{"experts_per_token": 4, "router_score": "sigmoid", "balance_bias": false, "n_groups": 4, "vocab_size": 8192, "norm_eps": 1e-05, "beta2": 0.99, "steps": 4348, "dataset": "wikipedia_en"}
Below are experts of layer 4 (counted from 0) of a mixture-of-experts language model. Rows are named router (the router's row for the expert), up (a neuron's input weights, with its number) and show model dimensions 80-159. Each number is 500 + 40 x the weight over its row's rms, rounded and kept within 0 to 999. Numbers have three digits each.
After each expert's rows: "gets" lists some tokens that make up at least twice as much of what it gets as of all text. This comes from a sample of Wikipedia text that the model never trained on. Tokens count by the router's weight.

# expert 22
router:469473454414458441498504536514497509438428497383513475502487480449539491537499433484496472506494533530531513496470500494459494499490542504474561452533465539518502445510533517497436465525512562513471521551487441483551477503539523517476451509
up0:517467523513521441449547482544459464491503502441514535531601541520503483488501510519473492538464484492512507530456523551524553586470460539439518503467504548478493481447470519451481529419462473542510509492541525471483530535457457515501605533
gets: ",", " and", " that", ".", "),", " as"

# expert 40
router:487523482480516540440553466591458504573461526489510502464530474430506502569470436439429504433552444476463489508506529441530435531425440505412503441569454483468516457465529544552532543531485501435533465508493481496568543441575525528471446486
up0:486463588504427457508447583425475516451425508508444478444479502471521444476469463475512497530538550545508527440527453463499488425403489487499400419523490500527536503453498452519496441505494511521535459546504493508476522498492537453560497515
gets: " in", " of", " City", " County", " University", " Location"

# expert 31
router:465439483527532544470537452491475544494464493473519533510479435477478474470475534446461520448579466473523526516412456438491499536447524469451487454555471442505560487555460586495488603533496537546433521487481445474519428465501476488550424508
up0:505510529514553532505517523486531490540530512559481563493461475503572548429508499498468446467523539446489436539547491518503525512528495456505512490568475509480530506516467496474597552482407542478524451512490480436456490494544535507508431538
gets: "s", "ers", "es", "ter", "un", "le"

# expert 21
router:487535474502476508499554487513465475499545527465507551480468485459593495503478433470464414426491555433508556492482510464469475521474533504491586419428439475479548442516503565466497522510456501502459477510429541463540494501521477529516522491
up0:464473462560474491497445422496422511481584422494484475515432474478513503474518377490477528452488593481508481522530553493529489435515529528472485455528524465523536530512442541501500592461625505534476477506463546494493461474502447510484488521
gets: " the", " one", " The", " first", " two", " this"

# expert 26
router:479482462450477455478495521512527438525419474431547464543435402447556480527509469495496508483546518515539500480516494506471460531454538501454494434555464524531448476504540541444442497517477573525495486552497410511563531494520500502475512497
up0:475493475518517530517517487535488486425474526544482534487539462434500437453472552428506522574468513455529477500480422506455489484436502487453422448463491551496485473436538533559590519479520564463505549565476486521526509454460486519579426482
gets: ",", ".", " with", " after", " as", "),"

# expert 47
router:494503463542474473518521455530531546466474452486545507513505525459500480467497502401483506474566499458548586472495534421472478513451505480463517451578450491499525490465472530459411536511509508539445466573554469534491465415504545500465477528
up0:492516546498558461453394510553481556530487576530470606493468525536522439428453476486519458498480490398522549514492527518483475521511461471483489513526484496554581509451480476439480507539461535514451473435528445508436515460482451483466432507
gets: " (", " \"", "\n", "===", " |\n", " =\n\n"

# expert 28
router:512505485453515458498514424552483462584482483356518576458550461433538415480394436479490484499520490441530558487513477443441486524500530478419568491484487508515507491457433473451444535564539489521483478568560548528449560462572507520537506549
up0:463534472397476549478545508520527463445515516430565497492587526535509501552431508498499529446467504446549502509572533488473523480506585447515508510492605536512530445451511508589517530499460511503470548526473547571426524451499471512508493547
gets: " the", " /", " his", "'s", " its", " their"

# expert 19
router:490490457468562479468531479579468566587434495525534520455487440543540527514435476404502478507506507537477500542519536474484539503481544454463497493581462516452535519435542507492479534562453516528472512541487472557562494495510511426506419492
up0:520544464373570489495467427509498485539463509536488546508555475507498475501501487448441555578455500531541516521497494523484531496511543457450452527514542545511512499538494478509474436508440569492493554492493536522530483536577482490526478493
gets: ",", ":", ".", ".\n\n", " and", "),"

# expert 25
router:462475476415543430498470547465507524505532455475499505501499446479578512500427484460456495524602480597528497541541478470471475541493490493454575481496510476541502511486509549506424542557497593534457505516556492519434513507560461494488467502
up0:494475460529505517561549490522466478477442459553479466501592441450438514481490514456444510482476570476544515482467511441472487435463466454503489539529547488578497497471514543412545540486538484511483543527463507506489470517472553488511424435
gets: " was", " is", " were", " be", " are", " as"

# expert 42
router:511460498443466464417476450588465524479499497511485534482485453543520495511526459498442437487530441544534530501502520518562491526447524440415519451474495449507446547489513495555450517572444518430439448545474491447492511501463542505496478512
up0:509512493467541483508448467514454473523513463499466545506503488443439518471488499479465512497469474522491487512497545450478592488568557502480561529511524495485426472537442533473422633442469440524508528547583506429486516420519468524477422436
gets: " in", " a", " to", " Total", " =\n\n", " votes"

# expert 30
router:480493427519480470513503490522415535578483508459544540496483474471559458488480471463465459453534502515481524482474486458522485510494529499495611442449436477493537438513545542463489476502478516532497494536456456466578542491533489520469533505
up0:484543542477472477498484462546507556515587499481518460426470501482541524483429495447497482418533460476462431507499442562473506555493473568447461503483490480544546458536481540454496467501517525524476422502504485483549502480543566504480520503
gets: " that", " the", " one", " two", " first", " three"

# expert 20
router:473534426420550454433511547537496508551497462458491497459475479560506462528464427465498475504580557491518518534509431438487457531461547425452480479427466510475509490439417495491482539556490533467480490561521506472493520490455494533488461502
up0:564520499469556460524531531445495542559528544449453494527395518470551513476463464367526458525486486504397497487539471558587476512466552534420518534525562524484462485505513466496504455509494548460522511523540463511461519427398541522480511521
gets: " the", ":", " The", " his", "'s", " /"

# expert 23
router:399491487523581444471529481561486493530474431491497516483491436361597534541454478487453518499581500567509486531541495454452443545408482488491493496534465493540533529490500541498473561567518583504454490526566454534451515489552501508539407540
up0:475540510463506377511521546454489432482538470533508507479418421421505514496437527455517540511497609492451531447459480457524502549485492451480520511470476453483586489485529581485472502453565442506486587451538533512479446478495560532522522447
gets: " was", " is", " were", " as", " be", " are"

# expert 32
router:467493393481490500471525493586464541525485496373544556490472468480544501500477472481476574487542486536522539489535490425480459516487508454468578424476494539573559468560508596509442550531453529541458528515563493525506466482555534516430509492
up0:498495510489538529518566468502544543460448523440498505450522513498571457485509479486506499465521444516505491450504435494512447532500513493516526485509415596519562504481451552526492477497460429479548486496517459475442416503437442429530383480
gets: " of", " |\n", "et", " to", "ist", " a"

# expert 36
router:502571436480517523484448448574420474516499502457488515510482502470515526496516435421432426492503498470533616524461487500463391534438536508435556529484544452529532465540495503491479540472462538483461472519480532500524502480489607562478448489
up0:531544557481569521498554400524440496528482489526460437446527526513514497546473489468515418459428530515538526468490459533495471494492537509443543553552484466455521539505442547539486538458528502444483486514529556403552522503494444516498491491
gets: " in", " a", " con", " an", "ic", "ent"